Experts of a small language model: 37.3M parameters, a variant of Muon for the experts.
Below are experts of layer 11 (counted from 0) of a mixture-of-experts language model. Rows are named router (the router's row for the expert), down (a neuron's output weights, with its number) and show model dimensions 0-255. Each number is 128 + 24 x the weight over its row's rms, rounded and kept within 0 to 255.
Before each expert's rows: "raises" lists some tokens whose logits its average output raises strongly, later layers aside. This comes from a sample of Wikipedia text that the model never trained on.

# expert 23
raises: " in", " of", " and", ",", " d", "-"
router [114 119  99  87 146 163 130  99 180 169 132 105  92 171 134 124 152 118 156 166  82 154 106 127 136 119 112 116 126 107 113 109  88 106 115 152 139 130 146  77 126 141 103  97 122  99 114 120 158 167 119 141 171  84  99 115 140 133 165  97 123 137 141 118 112  99 136 154 114 134 146  95 138 151 112  89 109  66  94 113 150 108 131 173 157 143 114 108 133 124 120 137 124 144  97  81 116 120 118 105  80 134 175 147 201 130 140 130 116 116 106 149 159 106 120 132 131 109 140  91 133  98 134 126 128 121 118  94 113 130 102 135  99 146 127 158 131  94 136 142 143 103 137 156 128 125 145 142 115 107 118 110 148 101 147 167 113  91 134  78 121 133 124 164 145 124 146 133 149 140 138 151  90 106  94 124 117 140 115 178  77 136 113 106 123 132 132 158 156 113 111 105 136  93 115 132 126 172 118 122 148  97 120 122 117 151 130 160  94 114 130 129 148  93 107 149 118 138  70 105  91  95 100 169 118 119 145 113 140  86 133 103 107 122  98 189 123 101 131 176 111 142  85  89  92 120 143 117 143 155 144 117 117  97 111 132]
down0 [131 114  82 130 136 129 116 136 110 138 151 107 108 111  96 114 121 133  94 117 150 167 129 126 100 114 144 116 172 133 111 119 142 115 109 127 145 114  70  77 139 146  97  86 153 118 107 110  96 164 137 116 131 106 115 145 166 124 157 121 117  78 140 136 133 104 141 123 161 130 164 109  46 120 122 130  92 138 164 118 138 134 106 101 147  97 130 114 142 145 113 145 118 153  90 110 119  82 103  97 141 117 125 139 171 151 155 161 146 123 142 116 130 146 124 144 106 102 107 126 166 123 161 124 105 121 136 108 120 117 130 161 119 117  83 104  80 105 126  96 110 111 133 118 146  77 146 104 133 145  94 185 125  60 104 152 139 110 123  80 159 137 138 142 130 132 151 170 126 161 118 133 139 133 129 165 114 141 128 103 145 143 118 148  51 107 101  96 136 135 162 172 153 159 181 134 118 126 108 123 155 103 145 114 125 119 127 153 162 153 118 105 114 152 114 185 112 152  88 155 140 132 116 158 139 120 101 110  99 180 143 123 146 156 142 138 115 120 148  89 124 103 118 142 143 159 141 121 110 121 116 134  93 167 140 103]
down1 [113 148  83 164  94 126 115 113 110 145 116 150 106 127  82 108 133 157 148 134 129 151 131 124 133 131  99 142 113 144 119 118 129 122  95 159 137 125 111 132 116 100 135 145 159 139 148 156  88 152 125 125  90 106 124 137 131 158 163 157 120 144 104 104 100 112 114 117 140 130 131 102 187 132 131  76 134 116 159  86 114 151 160 152 184 154  95  86 125 121 129 159 110 135 109 167 148 132  97 129 148 164 102 156 131 101 114 124 112 143 125 130 127 108 161 163 166 126 113 117 135  95 118 111 146 145 139 128 126  90 152 118 129 135 175  73 109 161 107 110 105  92 112 123 105 114 161 126  95 192 131 138 131 166 185  91  86 114 100 111 124  82 132 132 150 103  77 153 160 111 123 128 128 147  83  84 149 155 129 132 113  81 102  90 146 122 118 138 125 135 143 126 176  91 130 141 134 150  83 138 153  99 133 120 133 129 149 108 136 108 140 103 124 140 130  71 159 126  97 104 116 114 141 137 112 149 142 138  74 125 145 126 156 154 107 162 109 137 133 153 103 200 146 130 110 119 153  92  88 108 117 106 135 120 133 144]
down2 [158 129 163 111 144 128 149 148 178 123  76 133 174 101 115 178  79  81 120 120 135 124 152 103 114 119 135 120 154 183 145 142 162 166  99 147 153 141  90 163 159 139 136 145 141 153 127 153 106  95 138 142 107 160 117 115 132 106  81 161 107 140 140 141  98 137 139 130 113 119  92 151 152 130 133 135 114 121 157 111 179  86 139 107 134 120 136 119  83 149 141 104 126 154 144 132  78 139 121 133 122 144 113 147 148 146 116 134  84 132 155 141 115 133 129 114 104 142 140 135 147 157 132  95 137 182 109  78 123  95 115 140 151  79 115 105 132 104 141 140  81 112 105 124 136 124 116 132 133 128  93 132 140 116 132 122 182  92 103 122 142 139 117 149 134 148 167 126 109 156 129 108 128 107 131  99 150 169  82 106  82 124 131 143  91 118 153 106 137 108 144 133  97 140 150  80 137  91 124 138 111 135 182 102 129 146 101 102 142 143 153  85 134  91 128 166 124 150 126  80 131  78 166 106 123  84 111 134 131 131 164 127 112 150  97 128  90 119 143 141 130 138 145 172 170 100 153 135 101 157 145 139 140 113 168 132]

# expert 7
raises: " and", "-", ",", " ", " R", " with"
router [160 130 159 120 127  96 152 128 121  94  95  99 146 138 149 117 146 121 133 124 119 113 137 110 163  98 130 127 163 130  91 133 119 103 136 147  93 139 162 169 116 137 163 122 146 149 100 117 153 115 144 112 128 138  82 117 121 118 131 175  88 117 132 127 140 160 107  54 161 119 119 100 168 151 133 129 127 145 145  96 163 103  86 144 151 172 120 124 130  82 145 142 122 105 164 117 139 143 140 125 121 127 151 141 136  75 131 156 110 149 176 150 143 190 133 130 126 107  98 143 134 134 139 112 118 114  90  99 105 108 160 100 123 133 104 131 164 138 154 122 154 153 118 150 131 137 110 146 141  75 150 187 107  85  82 206 138 133 136 119 166 143 112 107 140 117  76  98 155 140 110 147 113 147 145 138 145 146 135 100 126 115 119 128 117 126 144 126 132 187 170 111 143 131  81 119  86 116  97 135 164 112 126 102 103 156 105 146 112 143 102 159 153 130 140 104 114 132 123 112 149  99 142 145 104 124 156 143 115 120 150 141 125 109 111 128 152 146  92 129 146 140  83 102 114  84  82  98 110 104 141 155  76 130 143 134]
down0 [118  98 111 116 132 121 123 122 143 182 116 132 141 135 144 147 154 147 122 139  87 102 129  86 140 127 102 131 145 170 103 124 147 105 127 119 137 139 165  99 140 130 105 145 115 147 149 152 166  97 114 150  98 107 124 124 131 132 143  89 145 122 134 131 126 101 113 165  94 175 141 116  86 125 101 178 154 105 133 170 121 162 142 111 144 112 162 139 105 127 118 148 162  93 110 151 128 150 130 112 140 147 138 117 146 118 120  76 110  75 146 122 113 153  95 112 113 125 143 144 146 153 144 153 131 139 146  92 107 111  98 156 113 151 137 109 118 127 114 123  99  97 145 148 112 148 137 119 131 121 125 128 114 130 117  63 155 144  71 104 145 193 148 150 170 123 148 104 104 139 152 149 155  92  96  93 153  95 106 137 128  97  99 108 110 155 152 162 159 111 111 141 111 132 111 127 134 118 106  87 173 100  95 149 128 135 168 158 120 115 143 163 122 130 114  86 103 162 132 118 127 155 116  81 146 124 179 200 130 112 115 104 162 133 115 126 144 102 131 140  83 149  69 127 106 132  88  90  77 147 133 123 104 150 116 152]
down1 [157 121 130 121  86  55 127 161 161  97 107 111 146  82 132 164 146 133 169 121 151 137 127 147 136 122 142 102 147 145 142 147 167 101 145 129 116 114 105 108 108 138 117 101 113 130 175 134  67 121 158 128 139 132 136 143 149 171 101  87 143 147 125 124 126 126 110 144  86 117 102 127 100 134 137 118 141 135  91 111 157 106  84 105  95  98 102  90 151 157 112 136 163  97 108 139  90 144 187 115  86  83 119 123 133 110 157 154  99 148 119 150 121  80 127 111 110 144 124 135 151 117 103 120 141 113 131 129 131 111 139  96 120 135 166 142 154 123 113 152 161 158 100 121 112 129 113 125 113 176 113  89 158 169 170  83 129 147 146 121 146 162  98 173 128 138 143 154 117 137 114 155 162 135  84 108 115 136 166 136 130 135 123 127 126 125 122 160 110 148 110  84 164 147 125 110 110 120 127 114  87 175 131 141 116 103 120  99 109 178 161 171 129 159 124 149 127 131 144 124 144 183  74 120 145 134  69 151 123 150 115 160 145 140 105 104 143 121 133 142 115 108 127  98 112 118 155 137  97 150 105 125 157  93 128 118]
down2 [112 160 135 128 132 174 135 154 105 108 168  78 142 173 129 139  96  81 120 121 110 133 118 151 140 119 105  76  85 148 132 152 107 147 104 147 140 138 133 130 148 132 137 140 132 141 134 166 142 157 134 116 149 103 115 149  96  73 109 165 131 114 121 155 102 127  96  97 152 128 139 167 146 149 138 101  91 141 109 146 110 103  85 120 125 129  85 181 145 121 162  93 173 129 175 169  86 128 118 101 154 164 138 111 116  89  98 136 142 118 141 121 106 125 131 126 140 163 160 149 129 111  90 146 143 120  97 160 131  97 113 103 137 106 140 164  83 104 117  82 140 152 113 133 148 146 127 144 143 149 178 111 131 121 119 131 127 107 113 126 119 124  81 150 155 106 144  99 112 132 156  76 124 162 126  88 165 139  84 120 140 122 146 122 139 100 154 135 109 136 154 152  47 122 148 129 157 133 155 112  93 172 118 127 126 109 182  80 173 129 137 170 110 139 104 152 147 129 122 128 143 124 151 111 118  90 115 142 153 141 119  91 138 102 139 126 150 122 142 103 155 118 154 137 112 140 137 108 126 111  94 117 131 160  97 125]

# expert 12
raises: " ", " D", " C", " P", " S", " L"
router [149 125 100 127 121 162  82 174 101 147 161 148  96 102 125 105  98 168 115  78 136 128 120 103  89 114 171  95 100 123 154  90 165 112 133 114  93 149 125 147 102 119 138 117 128 122 131 147  89 148  87 135 144 139  94 159 109 105 150 135 112 155 125  93 121 113 103 109 133 107 115 118 128 154 126 143 139 133 134 128 119 109 103 173 160 124 122 128 101 129 100 157 114 155 133 126 135 152  99 169 130 144 157 135  99 124 115 132 147  91  78 130 128 141 121 131 141 137 104 134 161  91 114 127 110 130 145 132 138 168 160 149 172 131 144 120 118 165 130  91 130 147  88 101 180 160 111  93 156 159 126 109 134 117 168 161 158 139  88 139  73 137 157 149  87 150 129 134  90 124 179 105 162 139 130 110 145 105 162 121 143 119  97 141  93 128 116 152 137 118 125 136 112 188 166 130  93 111 109 124 177 120  89 137 110 113 103 121 113 136 147 117 149 147 141 152 152 186 113 101 102 133 131 121 141 101 131  95 146 137 119 164  87 105 138 129 160 141  88 164 140 170 118 121  98 154 149 142  84 144 124  90 100 145 142 150]
down0 [146 108 125 136 164 133 125 148 181 107 137 119  67 116 159 143  97 146 139 126 138  99 126 107 128 135 137 134 123 155 128 110 176 145 112 128  99 168  87 156 117 213 116 116 135 170  79 128 134 144 127 118 148 139 139 102 147 195 147 100 130 142  93 142 158 167 143 142  81 148 112 152 115 128 106 187  95 135 134 126 122 126 116 103 137 168 106 131 147 108 127 137 144 161 150 118 118 158 120 100 140 106 126 102 110 137 165 175 135 126 113 169 159 165 132 110  99 173 176 141 125 120 154 145 123  90  90 104 162 140 115 102 140 155 154 122 123  91 134  79 133 118 127 129  93  98 132 153 170 154 139 150 127 111 104 157 109 159 122 121 110 138  82 147 108 103 128 111 139 172 128 124 142 117 117 170  82 119 135 151 147  97 127 139  97 138 118 155 135 140 147 105 140 147 105 202 138 125  99 124 127 173 142 129 114 135 123 116 100 128 129  98  95 126 125 125 132  87 118 127  99 111 181 125 129 148 141 108 165 120 148 171 145 140 156 131 106 130 150 148 127 130  92  87 136 128 148  99 114 157 116 136 130 131 149 129]
down1 [135 147 119 141 167 145 159  94 147  91 114 181 138 113 145 132 117  67 125 153  94 143 106  98 128 142 154 130 114 136 160 152  93 144 123 134 116 138  99 129 123 132 153 131  73 145 119 102  99  74 187 204 112 114  89 118 142 149 130 104 150 107 123 125 141 165 101 145 129 117 115 117 147 106 159 104 148 140 111  93 110 112 115 129 160  97 142 101 158 185 111 101 131 150 122 109  87 131  86  80 118 157 123 123 161 121 118 122 123 125 123 138 110 134 147 125 128  99 120  82 113 132 126  90 141 135 109  94  96  95  91 116 115 102 101 114  97 166 139 151 129 139 139 142 124  90 145 137 200 125 152  93 117 118 137 145 131  97 137 124 122 118 133 105 139 116 105 109 111 123 104 121 122 139 124 136 147 142 133  96 102 128 104 158 128 148 138 118 172 131 114 117 111 134 155 118 146 139 102  56 115 125 128 168 117 160 146 100 134 111 115 167 122 115 124 123 178 129 156  88 141 126 118 169 175 116  98 105 111 155 135 102 105 122 153 129 141 122 139 160 110 132 108 119 141 111 110 141 175 119  95 127 150 103 101 203]
down2 [138 176 140 164 146  91 153 113 115 115 156 128 102  80  97 130 139 157 139 135  87  88 113 120 111 153 134 114 131 119 124 152 132 123 127  84 161  81 144 107 163 154 112 183 117 160 113 151 130 136 132 139 136 113 135 113 128 116 100 137 143 106 102 146 147 123 160 119 106 151 135 151 157 190 119  61 135 125 148 103 126 160 140 130 143  92 119 109 123 119 172 126  90 132 174 113 119 141 122 140 137 110 131  68 106  78 135 121 139 148 165 133 132 153 107  74 138 134 144 124 107 125 148 130  98 124 154 168  99 137 100  99 150 152 167 156 152 150 174 118 118 141 139 163 122 152 139 140 150 184 141 110 158 123  76 122 122 166 158 120 100  84 125 147 110 109 165 153 131  77 166 126 148 133 145 144 106 124 125 144 175  84  97 143 107 151 116 108 158 110 130 118  88 156 128 144 162 142 157 105 137 126 119 162 143 107 160  81 118 105 126 123 146 122 119 134 108 125 103 162 106 136 122 120 146 119 149 150 136 127 122 142 144 147 138 137 138 113 133 176 138 141 173 131 121 113 118 144 152  72 143 173 114 116 145  89]

# expert 33
raises: " first", " same", " ", " M", " S", " U"
router [116 109 136 169 132 156  84  92 108 153 156  58 119 140 172 147 117 119 132 170 125 146 153 116 136 133 104 151  85 116 126  85 107 146 125 133 143 100 134 111 145 123 119 128 133 156 138 163 131 145  95  90 140 137 123 162 128 153 152 127 135 149  93 136 150 167 174 123 130 121 151 143 135 133 138  87 140 136  99 128 142 122 162 148 162 128  86 127 145 104 124  94 176 165 121 144 122 118 103 136 124 133 151 127 128  95 121 143 109  75 137 138 101  68 145 120  76 113 125 112 147 111 110 105 143 150 128 129 102 114  84 138  97 134 123 132 137 115 109 160  99  80  91 116 124 137  81 149 138 121 146 126 151 139 147  97  97 114 103 129  95  98 102 153 135 140  96 169 164 146 119 113 141 139  84 105 112 133 161 103 115 108 148 117 164 159  94 132 126 138 148 106 148 141 108 163 134 135  98 110 108  79 126 153 167 130 154 167  67 154 137  86 145  58 124 102 142 142 138 101 159 113 117 133 129 141 154 150 124 101 132 125 108 136 127  75 123  95 145 125 115 196 150 142 105 136 125 130 115 105 125  89 157 130 119 124]
down0 [149 117 118 131 152 105 113 119 161 139 154 136 122 159 138 131 201 145 144 122 171 142 131 110 143 172 157  94 142 112 136 157 103 121 163 128  87 136 114 155 133 113 144 108  94 135  97 107 111 109 137 105 134  93 100  90 137 156 114 143 127 145 125 120 201 154 138 129 125 168 111 100 117 152 156 134 121 159  99 128 133 107  64 149 137 184 179 109 143 154 136 146 121  97 129 158 133 153 121 150 167 184 123 120 172 167 129 130  96 172 121  72 115 105 120 106 132 140 142 185 111 122  97 132 176  99 145 124  99 118 161 120 130 125  85 164 135 140  88 124 131 115 144 110 134 104  98 171 117  91 130 120 108 146 136 163 130 115  93 149 160  97 110 131 119  85 143 119 109 115 130 108 114 109 163 110 105 113 120 160 143 142 100 114 153 137 135 140 119 102 101 106 153 102 171 151 127 154 115 106 155 188 103 107 168 126 129 128 130 166 149 144 145 117 153  92 143 131 127 121 106 146 108 109 154 107 142 116 139 120 144 150 147 135 136 150  89 149 124  88  99 160 112 130 132 156 133 108 108 119 123 139 179 132 145 109]
down1 [125 115 153 176 114 125 117 149  90 127 100  80  98  89 138 110 127 114 114 128 142 157 111  94 118 140 135 112  88 130 128 101 119 153 129 165 134 142 169 129 134 140 182 131 120 137  98  86 109 133 109 115  82 122  89 113 110 163 136  65 110 167 139 175 128  94 126  95  67 122 135 148 122 130 165 153 143 130 115  84 128 145 167 108 156 173 124 143 156 140 147 126 138 147 150 120 145 137 161 160 164 127  93 141 124  51 140 109 131 147 170 126 127  90 120 103 119 104 163 109 149 125 126 153 122 118 133 127 106 149 119 117 126 115 126 136 144 116  78 129 112 114 100 115 146  92 113 117 145 125 123 153 147 151 106 145 109 132  96 132 145 109 128 162 140  87 106  96 123 124 132 116 122 123  75 111  59 175 183 190 126  97 100 124 115 131 102 151 113 140 138 114 118 120 179 153 156 136 144 149 116  95 125 126 125 108 164 131 117 141 120 166 112 113 138 111 132 144 153 137 135 107 111 133 124  72 119 148 137 145 124 143 129 110 142  99 138 121 141 130 128 164  95 143 147 111  99 146 103 128 126 162  92 179 118 169]
down2 [148 154 115 154 138 137 108 132 114 124 136 131 108 145  99 133 157 146 136 142  92 113 145 115 152 126 108 146 114 114 176 117  87 148 130 106 153  90 112 107 161 117 134 127 161 121 123 131 122 102 123 132 108 122 141  73 125 130 144 111  92 114  73 110 118 104 150 139  67  85 123  90 169 138 157 143 107 121 126 121 113  87  96 134 102 147 149  98 105 144 128 136 166 112 125  70 125  92  92 168  77 137 128  93 135  67 118 113 147 109 129 136 164 124 102 138 126 132 161  69 148  96 116 120 140 129  84 107 129 140  99 131 121 133 146 153  95 158 107 160  90 150 136 149 109 158 119 140  92 144 107 115 116 132 116 138 100 159 165 151 136 137 131 164 117 130 128 159 118 123 160 179 118 122 140 170 114 174  99  80 136 118 172  96  98 147 132 103 129 119 102  92 155 160 154 134 117 137 136  66 107 147 161  81 172 122 131 156  99 105 130 132 146 134 133 128 101  91 117 143 167 104 113 146 108 148 103 109 151  87  93 135 100 112 100 119 126 148 153 109 116 149 141 127 144 110 158  98 142 133 137  88 142 148 121 139]

# expert 41
raises: " ", " and", "-", ",", "\n", " ("
router [118 147 135 142 123 110 147 115  96 142 107 156 109 129 119  95 159 134 148 137 102 125 114 147 126  96 132  94  86 151 125 126 117 108 112 167 163  98  93 110 102 126 139 138 120 168 171 192 163  91  91 104  92  89  76 103  91 136 121 153 150 127 157 111 123 133 128  96 144 118 128 189 154 136 122 168 108 107 175 106 134 108 136 138 108 118 122 129 123 113 124 112 112 128 149 111 130 107 118 120 147 110 164 144 103 100 165 140 111 124 137 143 139 100 125 136 124 158 142  82 102 127 111 156 154 120 151 137 103 107  81 134 161 138 134 141 185  95 125 113 127 118 109 123  87 119 170 102 110 138 117 147 114 128 120 164 130 137 143 133 113 104 144 119 120 143 113 116 124 120 117 146 114 165 113 110 119 133 125 131 145 128 140  99 122 158 159 218 170 112 141 136 104 126  90 132  75  93 136 159 125 122 139 115 119 166 118 100  72 108 109 125 152 119 138 109 135 138 113 128 141 106 154 101 138 134 135 166 119 121 112  86 122 116  78 116 179 156 160 164 159  85 123 124 103  78 153 136 117 101 167 105 158  78 103 109]
down0 [175 122 108 124 115 132  99  77 136  98 101 130 151 128 101 157 163 123 146  97 159 173 109 149 102 149 130 119 128 114 126 143 166 130  98 154 137 107 111 116 106 123 100 122  98  91 117 156 111 138 112 121 102 141 137  69 146  96 163 124 111 170 130 103 126 123 160 109 120 145 136 132 149 109 129 123 145 143 131 136 177  96 107 131 130 113 132 122 145 157 130 135 117 116  84 116 162 133  86 102  86 111 168 127 177  93 135 138 120 111 118 156 113 102 102 136 138 134 128 104 124 102  99 116 134 136 126 157 117 152 104 108 157  95 132 142  98 110 160 124  78 142  93 112 116 166 139  88 167 104  80 127 126  81 172 109 138 148 114 109 122 142  84 125 138 149 114 110 116 113  72 137 187 134 142  82  98 136 130 171 126 143 158  98 119 157 112 139 139 124 119 142 157 191 139 125 142 148 114  91 137 140 134  83 120 145 108 112 131 148 124 125 149  85  98 130 122 118  89 129 173 128 137 118 114 116 153 123  93 105 196 181 120 192 144 147 123 132 115 141 122 157 141 139 103 172 136 127 151 136 131 145 142 105 119 154]
down1 [116  84 134 106 140 127 159 161  97 104 107 144 153 114 136 156 123  90 110  83 126 145 161 124 103 130 110 116  94 199 138 148 141 143 104 122 103 164 169 104 124 124 130 176 141 139 117 139 114  76 100 109 104 148 141 129 102 124 119 142  93 138 160 119 135 121 143 102 190 127 143 176 134 133 129 127 127 151 139 124 148 117 119 150 117 124 113 170 123 120 119 105 105 155 150 177 112 123 125 124  77 129  81 132 112 119 133 107 113 137 111 145 127 139 114 137 131 108 115 171 147 142  86 121 103 140 114 145 139 115 165 100 151 136 127 137  98 134 105 176 144 130 131 109 119 108 135 101 142 140 145 135 140 156 101 174 112 168 148 212 144 183 128 144 165 153 122  72 100 130  95 107 105 155 202 110 138 119 104  97 121 107 135 110 105 129 169 120 117 119 128 176 134 141  96 114 104 148 133 125 106 130 174 124 105 141 136 116 124 146 124 125 141 104 133 141 162 146 108  99 149 144 136 140 145 138  87 147  81 124 164 103 116 112 112  93 118  98 174 137 123 123 128 161 120 140 112 155 166  83 114 130 157 164 143  96]
down2 [110 139 152 180 109 111 125 125 144 113 126 135 130 123 154 156  85 149 142 138 174 130 109 115 145 101 116 163 103 122 126 117  95 129 142 161 115 110 114 129 140 170 121 107 126 158 111 143 125 158 112 153 109 117 132  78 150 150  84 142 140 116 120 151  88 148 154  97 125 116  98 126 117 113 100 160  90 131 104 107 134 101 179 160  89 107 148 108 114 132 156 130 133 136 113 126  66 134 106 150 152  99 161 144 132 145 144 145 150 122 142 106 131 145 148 134  88 111  79 151 164  80 100  94 165 165 125 145 154 141 167 106 102 191 120 110  82 103 146  78 159 107 103 130 155 144  91  93  99 152 122 138 155  89 123 135  92 153 132 158 143 121 110 133 164 134  89 137 109 122  85 128 155 121 143 113 111 153 122 118 129 128 129 148 129 134 104 137  77 135 128 122 131  94  89 159  81 131 135 148 141 148  97 166 174 150 131 158 188 155 124 122 153 116 118 142 118 122  93 111 150 114 121 115 137 170 148 103 142 117 113 144 128 116  87 123 132 179 101 108 118 152 155 156 117 115 141 125  77 116 127 137  99 154 125 138]

# expert 37
raises: "0", "2", "1", "5", "9", "^{"
router [114 128  62 123 156 165 106  80 152 113 112 121 126 136  98 109 127 159 114 127 118 109  92  99 124 135 105 116 120 109 133 125 139 112  93 154 142  92 153 125 125 150 147  95 165  71 143  94 112 109 104 170 143 107 121 120 115 140 149 118 148 141 133 129 127 174 152 130 120 124 136 128 126 138 132 107 129 157 163 138 128 145  73 136 156 126 143 139 119 125  95 153 108 137 127 130 110 123 105 142 117 111 154 140 128  93  92 108 101 132 105 128 147 115 103 155 144  89  71  99 119 172 129 142 156 120 118 129 113 145 116 138 137 146 162 150 128 117 124 103 103 123 125 163 114 124  86 132 106  95 115 134 168 127 145 160  84 101 128 111 150  94 115 127 128 159 140 186 141 113  81  86 124 136 130 121 117 139 124 141 108 151  77 142 151  84 103 140 105 116  88 117 134 173 126 123 143 130 125 127 118 191 123 136 121  95 115 178 175 146 175  92 142  51  91 144  91 116 117 105 143 119 124  86 126 128 135 148  79 140 141  89  90 163 174 123 153  95 121 180 120 134 119 139 128 142 143 151 130 117 133 124  88  92 143 149]
down0 [134 139 116 144  99 154  81 124 105 129 168  93 142 140 145 144 161 112 172 102 122 115  98  86 157  92 114 115 136 134 117 137  80 145  82 150 121 113 129 110 131 169 145 106 124 132 123 111 141 157 119 148 130 148 107 135 137 127  98 122 181 122 138 134 149 168  96 169 141 113 138 153 133 137 126 135 115 138 104 130 152 131 128  95 115 139  46 142 125 142 106 109 103 121 150 122 116 127 156 132 142 107 112 101 125  93 108 163 155 139  95 144 146 123  88 155 104 141 136 149 154 124 129 172 160 105 150 135 133 138 150 124 144 137 146  95 104 145 102 117 107 123 155 156  88 160 128 122 129 116  96 143 127 138 138 140 108 185 157 116 127 115 109 155 119 159  85 145 123 143 127  41 198 137 100 109 112 105 142 127 170 129 141 102  98 141 142 123 125 115 130 120 130 148 107  83 174 152 186 201  94 173 106 146 122 119 130 113 132 100 126 168 133  67  95  90 113 127 144 131 103  78 148 145 103 144 124 137 144 111 115 142  99 144 153 110 146 150  99 111 128 111 128 130 144 111 112 131 118 105 137  91 104 123 141 141]
down1 [173 136 131 151 108 137 130  97 105 137 157 152  78  45 123  98 158 125 106 128  95 166 129 124 108  80 108 136 139 103  84 109 169 101  97 142 107 118 162 169 137 138  86 130 168 110  86 120 135  98 155 105 126  91 138 136 122 143 117 114 139 117  95 105 110 128  96 107 109 131 132 174 108 118 115 129  88 112  94 115 134  79 136  89 131 136 114 186 130 167 100 169 170 129 163 122 110 142 155 146 126 136 145 126 146 119 141 126 119 126 125 125 159 134 141 103 140 135 140  80 166 105 122  99 148 138  94 158 121 111 129 171  97 149 112 136 130 141 146 153 107 180 174 163 136 116 139 141 117 130 125 141 138 137 143 110 137 120 160 107 116 124 154 122 122 156 161 127 119 157 128 111 103 126 129 124 134 132 112 132 168  78 145 136 140 141 144 137 144 120 114 147 113 177 109  96 144 121  92 129 172 132 148  77 120 130 132 162 141 164 132  87 155 129  66 143 150 140 124 154 109 158 183  71 125 110 133 152 127 148 133 140 112 133 125 108 137 121 133 111 104 179 124  77 120 130 172 138 119 131 133 137 111  97 121 103]
down2 [116  98 150 137 127 151 112 113 117 143 131 134 173 127 128 100 168 132 147 164 127 116 112 132 119 154 134 141 126 161  78 174 115 104 168 160 112  77  98 131  87 125 108 125 124 116 114 117 147 126 168  93 110 131 148 139  91 152 180  95 125 112  93 154 119 102 110 137 153 100 141 129 129 150  75 118  90 131 136 139 117 118 145 118 131 127 138 133 108 141 123 149 133 108 164 144  93 133 146 144 133 108 111 185 151 140 146 106 144 131 129 122 143 154 143 103 129  98 138 132 125 173 133 134 104 129 132 131 150 143 114  76 108  98 114 104 131 125 135 179 122 132  91 106 148  84 119 130 155 101 112 169 160 123  92 124 183 109 147 157 131 133 165 132 137 140 143 142 139 110 160 160 113 147 114  80 157 148 125 101 170 172 144 150 116  94 116 111 152 162 149  97 136 172 137 120 142 160 145 149 135 130 140  87 113 153 137 105 132 124  76  86 165 104  82 140 180 103 112  97 157 136 102 127 178 170 138 117 152 104 118 134 158  92 130 139 118 153 147 113 146 118 133 122 145 106  91 131 159  54 113 135 145 126 103  94]

# expert 32
raises: " by", " the", " on", " a", " their", " with"
router [129 117 154 138 137 163 128 136 135 108 134 125 128 155  71 119 102 110 154  67 159 152 109 138 129 138 103 123 139 117  96 138 151 116  93 163 128 154 162  96 110 145  89 137  81 173  90 169 153 148 130 140 146 130 122 112 162 144 123 127  93 123  82 150 147  71 144  68 121 122 170 141 142 166 106 113 124 168  87 109 160 136 109 128 113 112 116 104 131 150 106 163 107 166 146 137 146 138  92 161 122  78 144  91 134 138 135 148 164 134 106  78 145 153 153 106 147 104 119 114 118 108 189 137 118  95  96 149 139 125 121 135 128 116 131 145 115 101 148 124 124  82 168 135 146 106 146 102 144 135  83 154 102  98 121 162 144 142 118  84 132 111 121 159 139 162 148 162 166  75 149 119 145 151 111 142 123 118 135 150 136 116 100 122 118 142 116 154 116 119 138 171 124 147 135 140 116 117 124 135 141 127  81 151 133 129 197 138 103 138 106 145 142 121 129 135 116 132 170 145 153 159  74 134 108  94 119 154 119 158 148 121 123 117 132 157 140  95 123 148 153 130 107 107 172 125  77 101 131 127 126 130  99 135 160 122]
down0 [129 161 111 145  92 134 168 139 164 109 126 131 140 156 107 140 120 167 174 134 114 163 103 122 148 132  93 126 142 143 117 137  76 126  98 149 112  79 151 148 111 178 112 116 118 122 151 102 176 147 130 160 108 111 160 135 108 129 151 101 124  96 130 103 171 153 119 112  81 138 144 131 148 123 135  93  98 110 114  95  84 113 136 150 146 120 135 144 158  99 144 128 134 133  85  90 107 167 135 114 112 132 136 150 128 141  92 106  97 103  87  92 118 121 130 134 156 131 110 124 142 157 150 113 153 119 127  98 104  85 148 132  90 123 146 118 141 141 134 161 149 145 127 140 104 154 124 151 129 158 162 120 156 152 173 118 112  82 119  81  94  92 114 135 147 111  79 150 149 110 119  82  85 132 113 141 180 157 154 110 136 140 133 147 143 153 123  93 173  84 141 116 106  98 120 169 159 159 102 162  97 154 134 128 117 124 158 131 123 126 146 126 114  46  98 139 173 144 118 123 157  98 122  82 155 116 134 101 114 107 129 125 121 126 126 104  84 122  83 118  99 134 116 118 126 134 142 107 138 146  91 112 149 147 140 124]
down1 [155 129 133 156 183 146 155 151 173 130 135 119 107 113 134  91 134 133 108 123  88 158 128  96  97 110 134 173 168 160 162 109 147  95 109 149 136 118 160 110 124 136 130 118 148 149 150 122 145 135  93 166 143 112 107 117 183 110 127 160  74 144 119 129 138 111 112 135 174 145  97 143 113 155 111 127  80 138 135 114  99 107 158 129  68 150 149 137 112 158 120 121 105 121 129 102 124 127  68 148 106 128  99 107 129 161 135 143 141 126  87 139 190 103 189 152 132 159 120 107 156 132 106 140 149 109 136 108  79 177 130 148 115 128 151 132  86 136 155 162  98 112 124 107 148  93  85 127  84 125 120 101 131  93 124 123 119 147 138  86 151 137 160 150 114 133 156 119 110 105 107 135 142 100 157 166  79 139 152 139 163 167 111 115 127 159 117 130  89  92 135 131 155 151 119 148 150 124 139 143 143 104 122 134 152  49 133 134 133 172 129 178 132 135 158 102  98 106 141 133 147 118 160 150 110 121 133 105 163 166 129 151 126 118 144 128 160 100 132 126 124 118 122 140 131 142 132 123 130 105 137 154 136 146 158 132]
down2 [140 126 156 121 112 144 180 149  90 133 151 145  96 144 161 129 209 143 117 141 124 112 139 116 134 120 125 170 142 184 119 176 104 113 138 120 128 124 122 175 148 114 119 168 122 153 171 163 149 150  81  98 118 131 156 111 113 142 114  88 155 159 147 152 131 156  93 154 129 148 138 150 145 132 154 134 140 113 129 107 142 144 128 157 110 138 102 125 154 109 132 106 168 143 113 126 127 138 132 133 128 122 121 154 123 115 116 131  94 140 112 139 147 160 152 144 120 153 121 107 151 123 124 145 147 151 131 124 119 177 106 142 135 123 102 172 132  88  97 151 116 189 150 174  97  91 124 101  77 108 178 155 123 144 123  74 147 151 108 112 100 104 135 105 158 117 125 102  91 138 145 116  89 136  86 116  94 106 108 120 145 173 138 153 125  91 110 108 123 117 122  99 120 146 119 152 113 114 153 125  87 128 134 110 154 148 122  60 120 106 142 171 140 123 125 165 134 138  87 114 137 111 145 101 156 186 172 115 157 137 124 132 158 121 117  71 155 133 118 159 118 107 120 152 126 129 159 132 123 164 137 142  96 119 147 163]